python train.py --n_experts=64 --d_shared_expert=0 --balance_loss=0.00483 --balance_bias=false --router_z_loss=0.001 --lr_router=0.000399 --vocab_size=16384 --norm="rmsnorm" --lr=0.0039 --seq_len=2048 --train_tokens=484600000 --steps=7395 --dataset="wikipedia_en"
Below are experts of layer 7 (counted from 0) of a mixture-of-experts language model. Rows are named router (the router's row for the expert), gate (a neuron's input weights, with its number), up (a neuron's input weights, with its number) and show model dimensions 128-159. Each number is 500 + 50 x the weight over its row's rms, rounded and kept within 0 to 999. Numbers have three digits each.
Before each expert's rows: "comes after" lists some tokens at least twice as common just before its tokens as in all text. This comes from a sample of Wikipedia text that the model never trained on. Tokens count by the router's weight.

# expert 5
comes after: "-", "\n", " =", "==", " •", "See"
router:535491513421591532485411501536469522460409455470458471475481507473546414483421520536490463548513
gate0:534487551394548484434507489493524553467458336518480552526495443525475552538541543506527483488509
up0:499536521418543518440468523551442573525418389484465480480513507526533399518519478530482473519475
gate1:496478531450615508570513519393514437404529480511446517439548481491524514602471461470472490567473
up1:477419533452544515532446459439509469427472463489565485415460529502573474557491538498432481490538
gate2:574522602470433493524521563517456465573528472500471484512581509424487374502444505404564523522469
up2:521502584477461453418491517493484480479458546514494431399514509527486547504444494462540467408507
gate3:441481546429513409416499381464493518514498578467433515495458517451448493574408572489451512570394
up3:461470495469493517452527463515515508515416545503498474439523466444496532490472497516444562542431
gate4:469494487491512515491412479560514570512523582549569447570456439471480490473485587462527619530445
up4:504483486453550548481468491547577578427519535580559481507497540475482540429577511437482641574453
gate5:499464490500457520484419436557530476529471481517489426507628436450531470457420504549539508532448
up5:542483550481475500475451425541572499543470458467524481493532404434515537513486485559539456509437
gate6:407558522559540496416592408501509529566526426544497516470490387515446487517487485394505500521505
up6:455477490538455439394530447453464557505496442524497503533526495533492524539439429404499500488564
gate7:498491417464545432569515494479400570444560518463464523560466503507616468445512503517479447521570
up7:461453480502570476503496529521527539405580543400472460510526452458542406516483499469465431483521
gate8:506404461507509462459558591555460447488491481492491447530418443526442395400442588543399597539477
up8:549535441489499494497523507552478510508482521562503505584354461502547529489377488441452610511474
gate9:544448502442468462452493467485526463512540486521468453535503450479526439540490444472496483602460
up9:578428478500451459467525474519529500544558532524516535507482489429535417500456447503515532575521
gate10:450527499453576463528519432498526591510551556477404546466478483492455690488557530516480622437554
up10:494576501377532474429528500546469584480495598528544533516422456456460644511609629448521535497430
gate11:513519428473526538535507452459608513513480482527448438566484406418402508554506435511499440540494
up11:413479467495469484557526543512539561433432480436504522492546527434359520537519492548440511477620
gate12:559480555535483488502512559481430473526495426386512567470510518489415597514568456416454501605578
up12:498456567596590499508516485520513423549458508333444594499488461503440557502551467417510458610516
gate13:439442493502490463578423494450528483460525491544503509496541421443519477427526605513459407495492
up13:508489422466533432573442479479502497525522422534447495485516570501584466499425566524506373409521
gate14:485535484428565566510539453560507455496468470561558542555521465504534524446599511360445485430544
up14:513478518444459471538519555472448454477465528507524457470491425493432488428467428458383488497515
gate15:500466481436495518487484489522573586490468501451578378509537545510501471475509531450412446485489
up15:535539533418490473513491557563544532457451528494552533488470525507429467492486535507506474442504
gate16:570493494509540481394511472513559488488432516562526441453448440581570508490518526526501568688440
up16:494535419478532523375471455448513515471465554572472518460466474473614507525469529523564584635421
gate17:466485553428558436394470535536426490465373472447538556576504490466516491520481506541558510472533
up17:554459577507498491465471479489450573430388505508608536578526493435518516570447490492520529511503
gate18:587479527531491470548521503450534559476460516472472495507473472398483435507514441542497519571418
up18:634498439442534460521517467471473548514405508593555547474505499421530509535504436473425541580518
gate19:591543518514490509403449532430549501541376483549539572542511514422535522520467540495479554529478
up19:587470522472432456412402553405564437477398457514528507525532465394478607518562533561389592478484
gate20:496535498437448439548579578539506489432477558427500432564572463435570395508548523569544529445520
up20:475464472498586548565500494505433508515519474545499526589506465520521468570516500539502414498453
gate21:553452531481555539547525447505527469404487491442620450477492521430516453477486499570535395507471
up21:544496512421563570481471486512548475457489470450608534457466527423463607445489562487484473550515
gate22:515481471544540619528491369557465439533474459468477438505539463592509484484444566406392567556496
up22:478503465551390507547531496484431490450440528458441473560538518409562499454449515514481423449481
gate23:448541518551578537522420541555452501483509592500499517515436414447545406533439451525579564445510
up23:486574526476607483599447525492447525571492511536512557515489435460537487480432488472490573397522
gate24:501431549493470480551421497426442477536475459463512452491517556435524438529490533476535409438541
up24:530472456529501553501455528498529510437439404448541500437519556553433484541408481510456509541477
gate25:514528554534545564481461486516501456563435505482415496544476488596594505505468526483446508489459
up25:579478586518552546545420496476495500478482630449509493544469451602548474453444466475461422505515
gate26:461459467533507438497515475503424539486459517347431496462456448440481505567433491487443479446435
up26:502504441450466484500536495587435529519500488358430508454512594464446601393441538553467532517532
gate27:522470500502490521445457528434453492512486482399506553462517487517531484502485558527530414464544
up27:497499412540509484483519538497469481482517468474535502415464438545478467554458513490602514437525
gate28:583487480545466537517433499603519528560361551486531464411439522594550452473494542544528521413541
up28:505437443526420493494513540551505466559428538576517456415470583542553507517519534503477434484486
gate29:453424429450539444476509487600499451445497449482463506506479497485598438482423428536466544406446
up29:467483451472435460507460453578504472462466419453500506581490566488598493483528565565460593340508
gate30:530555506461578525473556418502524520492633585564386568513516432462393497459496504413381450575508
up30:547561433523508453407587415519513413447574523501472558556583448500449492482500517454405483559478
gate31:493464536480478465497511576404465512477490515550509513579593496585476477479512533440586591517477
up31:512441558500568441524463499458468539558463500544615507535563481514523410437494531477587461416482
gate32:516546495446502550407455456422513443502475464493498561536560509559463432628467549518498488467401
up32:527518574452506629485516487397497492466531391533490543618580519581467416536536517638556485435471
gate33:476534506537473465468480508455475476449440470478568466528480542520464583528403566487439493481518
up33:543526443481491371488537489495474469450467449500528462477440520556523607540390521446394488485515
gate34:606490506442528559526567522545441460382557500556486514501528407526536501419446463524513495585491
up34:616497519465528512573541440501506510535494481611487496496388510469510469509480551424458538500500
gate35:542476625521505480530560436507489492464579519468554483514512438389449412561423507505357444522541
up35:632451491566552485507577501451549465530544582463496459474525413382466441524491543444500502487552
gate36:499410392483535496540513482505510440560412582523413586583420458503570402357508462522555492530535
up36:461484465464546451496494561528549460472393465518449539507465482503501464512514500577554467463424
gate37:500480549459538473444506533491530534541516541429452536454442539482488399550611425493614460514455
up37:505456481439512519558469536551526599510536476487466462479459529507508407611572432482573428464472
gate38:494523534477457557489384508366510464491505497418498451538542517525542586521531509561535504596514
up38:496465516470511509497420561393508449457528485374541506544474515514505487592538495581500500504481
gate39:412507475534490495475449451445588510503484431524617570462496617403533496488534484553408460498543
up39:485543559563555424493406483373535481518501462460616508426500621455450463525497425536456464531495
gate40:529505567426479432409549486547414502430468516510597460566555432501520543596474506556491431423528
up40:520571571534461492437582450491457542519445535501531399561495432474553492560514516521536358503502
gate41:443524522543561524510438416495532419525443524494510528483463540495511527464555528532540522531501
up41:450500545530532561492459532446460504517539453517417544491448541511373481536585440474569544449577
gate42:525542520564495555513390489566427576517547516495392455463524508543560513550462452548557465484387
up42:575569467502531510519443494494393550487564460498410518456496520468528494587448434502568520495450
gate43:508444515463505519502506458446517471554384549432514529577534506554548456377497546515530566550550
up43:439451498448469512584514511515527502513424585494563546563514481588508368379399553496545517574491
gate44:415481504446439637432435510517511457572450472483537497411515387532524494462496451528485560539595
up44:427450511447518707561505444541483556581450450498590465391489450508561500490436497483492489417549
gate45:507525531431498473488476542481539506458491589467483455515486522513428524547425559523483565470543
up45:511438533446604558569501518557494486421501551448500428506489469485454518584432631557462586480531
gate46:508400407514568423488447499523530505525498493477448519470492519427506448489602502503540504468470
up46:540452444546610446558454506547495570456507534515434495529488570424522488477504466451605535450531
gate47:541539529435447500459552573590470509468509442591452533552471475613477427530498496436544537516455
up47:459466546473462571478506449506534560541523466523393570494585500526503516458423539523504461600442
gate48:546513543576438536536469503493449552498490592562500504534511498543477551535503484512520584574428
up48:510538485558538490497505522509428511470448575494506445591594505505601506531482620511489590466533
gate49:469610521589542460474460449552587447368513524498509513466454495534551497420463495506514427534500
up49:435622481470499574515476462532608495374510571513505554610573458517497466477461502484491450515474
gate50:564554495496489529484497495374446558568462503606520547489513559528476461466542515436519455398518
up50:534461469520531487494417513482497463475440558508502495504556456560552502465503486500465421441489
gate51:498551554561525499442541484457531558508427496490483487465473489467463505489491533509493434467412
up51:423511477476505446507592493533450510430468508528568446558355470565538508480596512547459534423589
gate52:424477537395509446529531537495500572477565453496485466396448504499490508537484442474515457586665
up52:493454455484587505601562537516570531567532443509413482413507493507480459466555454559532510595549
gate53:403518407521584411549417481599454412477463331494441548478481493528483544588499541461513518508490
up53:414468473526535484522458484556530518463487403436450452434442446474472526633466516473494518445424
gate54:519460481451561441463477509547505586537527524516481476507435467549494466457537411442416483423440
up54:487467457516455414520481432491523541468441571475459411439520491511495555479441469460463413482469
gate55:610541527510577477503439580540480507446492568493454490656461501503498479537586445526514470414463
up55:587494522534507439606403543526406508567582472424568555553578561536557471540474451484574476504496
gate56:465494455525623507467493498411449406458419603484461564550524459558485506597477466473516445501517
up56:480479416536575460409458431500475386535449556501498569528579507590496566504497511498514529493504
gate57:556500459508504601479546602531481468518446411557496476432465383533498424424516506483500466526569
up57:499573436493517569484494550559411427507488449579446415400566421556468362469566541478479556573491
gate58:557606454450417521496465452471493567638514421449471508505538475643600473508519528481452500514447
up58:546581491551468512476475453403442612619496368571483492457475442509607499413571466576491455518448
gate59:461447604451476441604425517451467496523500503488646517505598588488480450537555470484491434504506
up59:483569588475501453531443531453427543500467542528610459423542564482511481602541427503432418541404

# expert 58
comes after: "\n", ".", "==", ")", " =", " =="
router:554481525475556562442411513501396527431421469475481538453460505495587485463466480553428411565590
gate0:539496479513466448510466482533478512605570497563500540365569515475484490548422540565532564507577
up0:447540480458460499532513436519464565608492482471487530479482498505494513563498492548475566472482
gate1:483456513621526519484556584469466457475461476455483516493470454481548457444450525495433502530493
up1:548486605529453437560517538417485562470513492472482517521523521441526502453492525495438414474498
gate2:455531463470474588579391509536486515548505523534456498459531417531439650478496490472443463550493
up2:489517608488459545551496494374544531501471568432445519352576495552539549417457527558425481503492
gate3:469438416534550480568489549481533579509597552434501455462506451518590587535569555501524550558429
up3:501485519499532528499487492482508567474520537476468454478560513493550546504606528538540633512405
gate4:534541471388430553480418481417489486490489596522431471609433460554471493458462560432420502463521
up4:507527469531459555474418531552484469545544580576420421483478466553545507538548510528425583460478
gate5:528482519478465490491448465469592479428450492556487435426504451514501527528456521450513518350519
up5:513495412506473528442471408541517479489415433471512434386533425521475459464470504505373513513474
gate6:549520542503503519568408434513568512464489509527554515530498570427558463568492472564554482432482
up6:630523435516527432546497469515494493449532546563591564582497525524507512561490558523525558437422
gate7:541499473454454519558437434532519498539470525504497507454515503527523552379475561501593576416417
up7:493521444559453488481466509493504516592514476507520442437533455481536526416539446526591507344495
gate8:485527549519486480482494495434551586608443442425594551476448538442496583474466449542456577507468
up8:453536502442522420417468469550521540561523382368576577444441557520562601524438524571510554500509
gate9:568405424606471426501458635412488502523537385489548524455512486482549546523568484443390513428443
up9:531402509592514499513438593452513468443538401528507561371524492418564484394488551502453468460546
gate10:514606462495568524440533475569477492504504452438410624529462574473425420464544456525564513527516
up10:447548530477579504445601489519381561476459490407427616551527535490446451507510551558531510489547
gate11:514409516544503460484472495469552520383449483377524631500458498512429479529417472542464441451617
up11:526505506505451490501507554529502530411449548443455494589485405518415546527457537475413462426575
gate12:545544517517563548463541445414495452503490542563507424456547458448507468425556457389411444495561
up12:558526453460521517387509494434462432437416448499489463462607404517451457483549461456410470437516
gate13:485493429543508591566502546555482490551600458521574359502559588421403541581514500525534447563510
up13:502480424547539620527434544466415516521556535490515420482526559498446517453547526543556438555505
gate14:470405474477445537510495520510482395498524457437463489497532593529567514472488485464534544414445
up14:512440542419522435514476508511522398486495481461495485513547529540459513538454481369532448471544
gate15:531450441554402599533514517496431495450443583449534490467473457487425458505542488542433615519482
up15:567533484552466497494446532505499535452474529452557546528551449473447436467501497512396527488519
gate16:531449587536566482502551568509454572532529485486538547433464505445481565576446598595568482471502
up16:521442626513515509456471507530461591505485474452498505528479496486474546489411621547549484503500
gate17:587461542421447460461518517547442511509446490480564425536508564562480468484511469557529545480436
up17:544493518560388528403475513560553455483539597480559476470495502600459473428556490564545506572455
gate18:557495535444496591512516473523408560468410490428458509518445515494447451493451468535455403471534
up18:509499516469472580493538548529491539478449529451473491594425468498448471486440458537481443540555
gate19:507524469453545564482564541554470445479497596524521610488538534472455478544558493534467569526512
up19:510551495471474610494318540506554528376518564529498537488538539558547469551524543575411474532527
gate20:526494544563579540499507492575523541414536554510647455425511576509492472592447547506475493470488
up20:518407608504493587529506468607572526469519544453554325441580469542493563557456502528424427527455
gate21:476512541541533537510524578459510455580497492465477484485545580507546525458395513476455469437522
up21:464558569638570550472540603552489496550476483518504414508478547510528546464447497429491444422518
gate22:510438498523518527539522559537466451533554458487513497541488472644541476426489473380480509472559
up22:535440474522498554516575476440520464416442459539528487498494538551450468499552475493518452412604
gate23:520408461444447546531483515387505517642473512477641520512445554590452468540596529474556489556527
up23:461378460498436499427526445456501441446469507427594474491494636473494464543483518480508564608542
gate24:514491492509567481480482507437475558482470507523423419556482468440533600507553494472482464472564
up24:602469500449476490449543418453427497484427540498579550549495575563501542490554437467442480610591
gate25:564507444531574524439444503525483498429440433509538418524545458435550557482521518530465465532445
up25:496431440517539407497573477522537469529533424448534454515453505404444516518463498582551509527504
gate26:571482555512418543408535422487497457457554517431396550522504461486420526520546524470524502586566
up26:589446570522458523424522403518534489442505512428428559546547483490416559507521473485537496512505
gate27:456457463450422449478578469429437524526477475483550579483494495400520482470492552473500563626404
up27:443577515533498525455553485497530513511489494512533470487540471517587563457391495447502460559451
gate28:543528572447432426524549546498526498487488495465399490559429439539449580535427520561530443473579
up28:561594504507501526503480498476514497400457455489437580574411538564552473505348518557523455477504
gate29:546438472471544503506520470485482502446399589461523450500558438470529423596531578548405582482501
up29:513513509565596554488473527433503524571506440474520451448627461488576469463585542523473566581562
gate30:504539493434521540504525588440502431519526558556445483537638432457555477459461512525461491502490
up30:517521563482557562486496535412396513481588556535449510527535470441488448494448497473481493503406
gate31:513494538505454453530520511511563426422500477501532450442533561469624563459489511517386417563497
up31:550519469422508451485475434467506486417553501548541497456485474523562452465445477421486447623516
gate32:480470557585543384443538558396513558525549520523522584509481556406553467455507450504454511482566
up32:447503530495530465457534575360505485542511503576526548432478599558566522505498503552454561511534
gate33:551474564473461560499463522581540522525475466502461575516462489512471481490446483486458588540480
up33:532498516467556465442400487521520545617451408559543518571481565519516505536426427452513526434453
gate34:548495525518564568617568498534506435499497481414486535562489543551474502469566498520462488487467
up34:532472484539589590585558544456467449463542552425565450590455472533462473464539494502456463539534
gate35:504511561422528531441483521451489595481512388563440532470522442471531507462497458486355426483535
up35:493521534536523551506577614478489509430521380577532576445501455419496587451496424440443441485525
gate36:535459525530512458443534496402378457600457461485602472497509520469553424515454484484426606498450
up36:592448586504520504504509563476489465463494488500482452414538500508523528527474460518490519541480
gate37:493506476412391559494514532593423518483351531480440527528513491415483465478506484569583451494540
up37:509456508404435552475506502520423548484376513505490533550448419400464492505506464536489500516528
gate38:493547530514410521485445494496453469515409509414481505500466574497593495392434557508543448492429
up38:460557514552450510512459508500415471531460502443429550459471497541522500370505536541558473554410
gate39:504507486573482492474486511427510493480528453503525515381560524490477430542448464614473345601510
up39:446407509517554484424427424462482577479542422517504467465516427501500484578428416560459421557517
gate40:556490587534494549518472578424507458497524526606447602546474481515474436420527418402486568454464
up40:394482442454514530495498510568457558467446548463594446444489581482492531548518567565467509628542
gate41:439552567454472602544558454459556536416518453452495490622460445455464487483421482502477488495438
up41:473476520482462544532488470484616548466483477599469450517546509475491459474545547477510524565493
gate42:562499503478499505539437568504496491573527510606501622469616494510496565564514454512439525522532
up42:509583541516498434554452549474528466543532551492520513485574489523450523544503578485527499575515
gate43:464480595544445450432538544493524514501434462454442511505552482501488507543496518501482432493511
up43:495495553546583528475505458510444567461447503550513610505485448519444514442552494600477472464564
gate44:476396515500544521514536475471409478465517434547478457461474495441417506478599574523431537541566
up44:596374426487462564611512462493512516494525561575546558509422480545600520479457492556464473531617
gate45:491454528440413595597542483418488522557566544568433470529501546477522532502463556633470552445512
up45:499493479478573476430557459581546451371425468515595488499532396455550360492522512446604510493422
gate46:497466545539469447453509564448474446551500494573530417438460453405535458518502511473511482526503
up46:444533542495498474436505576456493475534501542545567407511439424449590494506520582473512456517530
gate47:460518475497449497493429540510539479358477546532511542467559534540514495577580391573422523532512
up47:482485470511451514483374515543531515371485577529528460501547567496534459592552475501449538487486
gate48:575412575531438462571418538610537521426447509483480571566506460548602490471461570566538412561508
up48:513476496499528486437455526517496444439468439528490505546499489506636469543524532494506520566406
gate49:449523484444472503605568503443528457488481509482554592524510528478549499546470551443385443502493
up49:362487514564420511534482483565529540549514514525467505497512537472534442486425483477455487478375
gate50:550439603535499579557545518571382422521503552445507453475484425587582642464524490458496518492516
up50:539444551527516548528475533551484378527489578427542531482442567585577519527463582545525481502627
gate51:403579531557405416570582495414476468453510596505550482419413532467508532491562469490534420538556
up51:469489585532449440501553473460517516473491545532568571529480543432446528502565408508547477496535
gate52:582475519510533497609536451448545477510556633457559442477515462500392555508520562515561485529479
up52:439467558497429564616480469477616539510458592483479459511463469530470524541479564456483444534495
gate53:513543473495537589508518485573414537414476605479484496450496436577533601498448501522502482533505
up53:551499567446559611478482504503491420532579498482452482442447487519425575539549543537465459545527
gate54:551459507524453523553477459451434408489425359511511561546494581481449611551548448480520559414417
up54:599544477471532440488511496503541439466456428474489502459574487488499629500536487507501458397466
gate55:460549492425531561483524484448519537575468513519583477547537436491559559471500494448460601419542
up55:457540488521475431539496507502464510595489554412516414562482459560574497518596524545469481482496
gate56:535481487493476537505437509556409469507415462562469438467405512644642501540477476541548469487451
up56:507510536469409504549455538535463452460451488457479477454495462594659465400526515448504553443485
gate57:542506447450594397491546464463433509472481444455501497519482406460547517548566495558457554514436
up57:590544438569489356430595476460491554478544445411479576488453416510527501538577488621462561505468
gate58:521512551487490536502454554401384507549528484529463395471423475458579595505469497495485496446461
up58:542493605588454481481470532399474476557483470538431427450418464499535610478478518500529538437528
gate59:484447481507482480532465455564450439514500477488505517435436561619477468453471407498585535443514
up59:570514499459498455574520478550395469519527512454504443470400566536514508475482481481572545416535

# expert 35
comes after: " |", " ", "а", "е", "н"
router:541479537476515529392448581488441533435452477404436473471497552438545533429443525529445480576595
gate0:540547571477447490443438499504554397399470495495502418510497481555489515503511421589522516569449
up0:536503576511436489418532514551528458445427496536532476475468466519459553459468492463498464669409
gate1:501484533517448493539467440515488601499460473436578525512439552439372517565566535493426436496448
up1:470501549483511548559484423489495558483586496456465489531528461493402488462638470558429453459460
gate2:498435442570536542401488547466393501537580493547508519502489528416496528541377621540510490435503
up2:566424526531467504464484529469461541543545416572573485527480519473528478512495509515502454523536
gate3:483527520487565582535417580489421470529498479423494466544551474435501568560475552489465563480502
up3:435543521488534655582518465470401516587484482486466418562540513466465500497493496477429561511473
gate4:497569558520536542605472520584509530486523446588496550621499441447515488437488443525510509455528
up4:455482627570518562568533535485493565469483390500506526532501458500496525469510475408445432494615
gate5:573421462445491523465471607520480512482495474545547611581432597387412490444491444442557492513565
up5:569391430480466494504381531524505477511531454475523610576396437381511533397491434457522489442584
gate6:525388513581501424457489553525411610403474461455433406563539471509402513541543617516463473564458
up6:533423542539507524462528446556443599582505469476618425501416589420434481576524502519520486493551
gate7:497516427465418533511475419455521547492448413491444532542445459547542508433517541495470403453375
up7:500426500526522553517514467552472604625533398422429496474586488493443525469557552504443424498463
gate8:584539435475512543432444535446546411445477513502438438488443552435397538451519423449495469466510
up8:539514460463505502461462467512543471462335500496440455474494476444499523595539433568458374582478
gate9:482489466451539530432507437579483549476519422517547396461387508529465503381508545551480558566501
up9:488536479514548516436469491547479546498560426436445602441496468421497495417501508582524546471518
gate10:597610511509554440527495548524468488457446532515493541492554480523448519476500482521463459478547
up10:557483460509482470540482611477477503414448507499386477474526559542487552505494471443523506577452
gate11:513519492487431478571483535389573458387449491455434489545537441561509485477419579477440512427413
up11:533504442463470545456533533467500535438347474474457466560555486528558602444423536531498521422441
gate12:573478479562480524545582573524462503529542524488520444549459554432505537509445508533473445466456
up12:543484513452389492484524479508465449578482489416442412414530537408536514459465516589513416501568
gate13:447498532446536518467499460482425417490480480543492559471589574464447522504507434459472511487587
up13:535509513442601510456495562465507504445481520479420458467522451496585488535518504469444559497610
gate14:498462486559519459425505603549496469571442485459397523587530548495452474389457485512463565563541
up14:573409518540464571482537507533526503523513387464482527514527609501385477370429519618408461520561
gate15:512526483440484471541483393487549610580481444497488465498559570510496524479524545480492456367607
up15:439554554465470427518508463504451517525468388521452459550535488474578514511424490487442547453569
gate16:528445500557438516470435467499476458612484504431548584510459485463468462455409501482560486514491
up16:504501519544485556440463560460456473608558546542678558494497516485436451448477451547514533537509
gate17:532552592549488497517437498541487560516418471464533476559446520560417425594466477572408480534461
up17:487566505399536444401462582542603468436418436527550408517487544517540587484496460521439468526478
gate18:527494480531536558455610439551597415472549567461520518489487360437546479500565491545542678496547
up18:534535522488551504398530429454502392522582510483526511505515495467508482545553523498546556558428
gate19:553450509442481434575615482559422434424442516503465528466458423426573498490479457461505536553505
up19:522475546509537381468665608437489428390493561491381559481497491505534478460529474462523496460557
gate20:452551512552507563422507408534489535493439452453457450537455457433477524446480574462575576488451
up20:459569557573436613479524425562424481433485440432438430490538494437493527466487617453492549612472
gate21:543517576431476530454460447467499515508490555532475522539474513499522432517508509536499473394611
up21:526518661464474517456442396462516478457571551501430523563521460430557541537520491547492423508622
gate22:579526488500498481465360556454491575473483603508545523540538458494506533568460507507580435404521
up22:556490537504428568480416541473449511425469511502518453504559441529541576549546466462557474431476
gate23:538510442519465471461577594494508477548470472358533483519502562464535533535485394495550541522465
up23:498463437515483547536526465512466475553474440450551526529494514481572575434477533468501534509501
gate24:528437523516546546477446522460349605450559382497553522575465507458515521464403371512519640514578
up24:558449547494524577420480537496355522501554411489525480501510513481513542479388496437557517486494
gate25:493523481551535417305478522557490442482510509446418432478566530500462437510493557491488535483486
up25:478479508571494469463511619576517531432525527453456483477585539457425511622523502433503455475483
gate26:587589523480503487429503521475452464542501499486469428497430507446600477442421529599521478548492
up26:544470431465522463506515505543499465480514468623394448482399520471574419465515541550521513574516
gate27:482560474530557505434475525507506443540508463324411473598482569395610503569526501468457476475541
up27:521487405494581436437478514482500466536556431433475428534548490436570523466522514442572460490518
gate28:565588505442514511531485525552542581500510513449491501527443473480529612495513527454445524500472
up28:530610527417496494492564579500566509508523477452500518482487552493490537540634491558467482495386
gate29:496468418591633504494439477526460452500524412570485487492530503499581456503564466416530417471471
up29:528489532448511522524405482526421498504534514430559461533437430568591443531563500468415489530479
gate30:480447545387512463424596534541450482573480534532456417477592530536547449445459475446568543408560
up30:487435611381490423477594416541512496524504495479484528496530538596507533452455472505578495470563
gate31:573546548538529531415525529445531419563501553475472466489499479463486487562464570479408483496566
up31:430595551395461499475506542485548426503496514512504501506452423543522398575473447484500526459536
gate32:531506510463557524494493551493479562528437410482462517522464523425571534436503480487405421527457
up32:504494472491525549567494565500434625570406458461377526553510474421479531532568485523500426499472
gate33:489526457417545563512515613461582594499460538517479523416450403591450594554528567486488544476511
up33:557519478431494486403490511450594504480395552471440522416519436544414490517532583491460443521544
gate34:495501559547528492451495562554519541548481424573433537568500572532513477522537506478541467484433
up34:481526510533585503471450464495551576490523438497432570507497552431511477491558467513515442468482
gate35:454476497513541375448438460550522459350500481569439454435433603548528481538521566519494526501544
up35:540482477459514571471494533681496448522450473514432415511523521462486506505413440527443443454544
gate36:451499394449518491504517474443457519508509491449472469445438428535523547496553487426408442561420
up36:463463410450439572450531531471442528502482518469485434437438478592449470457496443474503476578523
gate37:546446537522509545459483548506480457454451427582512450510532484490430514523503443611511499515510
up37:513505484537457522491590596502434453533406536557467489515424509527529459465560453557489492541493
gate38:517455439482434481505409472600458470385493530554482493466427497486492580411538523539364547470434
up38:429526403417493505509418420641431467502474407554477471449490523414522491457538507440435523461503
gate39:457488511451447502603451438572494445531380483556587561474482407437566565512564476504387515539562
up39:494513458525504527563495538470432454512424467511494524525487449481529550460479507411484560624572
gate40:458522503501448503528511452505480489499440433487415538482471581504565512494508505483432467562609
up40:549462474531468469509525582480488448450445503494463505480482484531599496498506449520485466550565
gate41:535472538486555419554477516521557464532441405546571479496532473467430495550548508466424518544476
up41:624554513530485456546593462447395547536421425586596458479462457501425521552498476564490440529489
gate42:563552509497511505523548530463566543447526522507391417504461482492542432542466557534527496514604
up42:523589478487470445416495499492455549408425579478405459458496509505422447557521510487494508500578
gate43:450522610484538453550549444432488526502542395473542493486474438405543453383513511541465470484500
up43:369503551498489490524464540473460479522503570447479543517515473518589538493616499516487577461488
gate44:437420448504420439467571524470545494478360485608538498532532390538514450406551458487496516490527
up44:468493489403465555518467454514456568415389502536530505568519478507480532434584500518482591451582
gate45:516447520482528531533539545398552443483509479550452555536542464457443579452518622517426541525511
up45:484586550498460556498545453438542443505622596479494510610506428462543478489481609557519498456455
gate46:544557460506500578428481453518531573483507567582515472460535553455537518511447437428509534489519
up46:493477521481565500486458436549580473507565535618419461501439483456530544584495504514537465476535
gate47:502472489556544587517508559531522429476495521535452429465552406513467490388574482488569586523566
up47:460500463508542515495570551484590437463502475611553434422609411566453531458568449469571584568560
gate48:538492482472508533491482457517475457508553453546530563467508484532490479442494504497425563527503
up48:569582480499539546497485521385566468469514496496533507430512481561468482523547547519466474505494
gate49:487477602419563483444544525463588502428603488514535512483417518490557501503461421516523435429506
up49:584557423547474509534574520533504543544452536444591499547478554555459407526450569473365492538463
gate50:472495538624563506586537457509470530483490536480456525535507536507525542532594540426560484466567
up50:427497518464471504550508507420555464424398517514486575485517492485549523625500503496461503458452
gate51:483515440536565500518475510528576596481544436540462506490477485449539573584558418528418525626495
up51:524460453547524467528483529483505541551432540558485580541469471499543585514519481547483428432506
gate52:539438490430536525526515488465403548482536470453484492454517601536451531516511494517443487402459
up52:482462482468531502509532553500442490500537457465556464369548578496504516503494495454518572494478
gate53:587585514515440549442463555452387487468496467448493481587556368520532390537588447527505524533394
up53:490559497411499547493531559550396518493529542425479470543615449463492389511586565480457520532442
gate54:500354418520468412454464477452440517429477497495582484411443511475572554499508500545516448442440
up54:595411416537548517504443495453477489512361453578628514436441505473605558444521502513446438497507
gate55:510434428472403480497573529399525504486483489491435493431572556592518556575463494489472527445493
up55:548500503424429496494436565534527537470480451490425462512550440472548457504466490434408500497413
gate56:546434539464563584492453557517466515561488415455479503571476355514530488565489395538492478589502
up56:582508462513487520575577508518473500396543512470505366519598554517473470530544491479408448511457
gate57:483541442480509549421459486498466509494539460510463514548507502413555458533445496542574550479508
up57:505564424427538434461512352498526507499496583431471495440505518501450509584504501535463477470578
gate58:457491585492500596452463499551501522469511487453477424470554474515489446409493519446585565507495
up58:407527497495473508482478555503469480470437544574498448543558541605530549434507517475547496576530
gate59:508411481483456498507510553396484504449487518490461490518492503408549603446396458428567495565570
up59:506569527487488514506612466433488514475468469442461458403521473454501561491527475462528517553564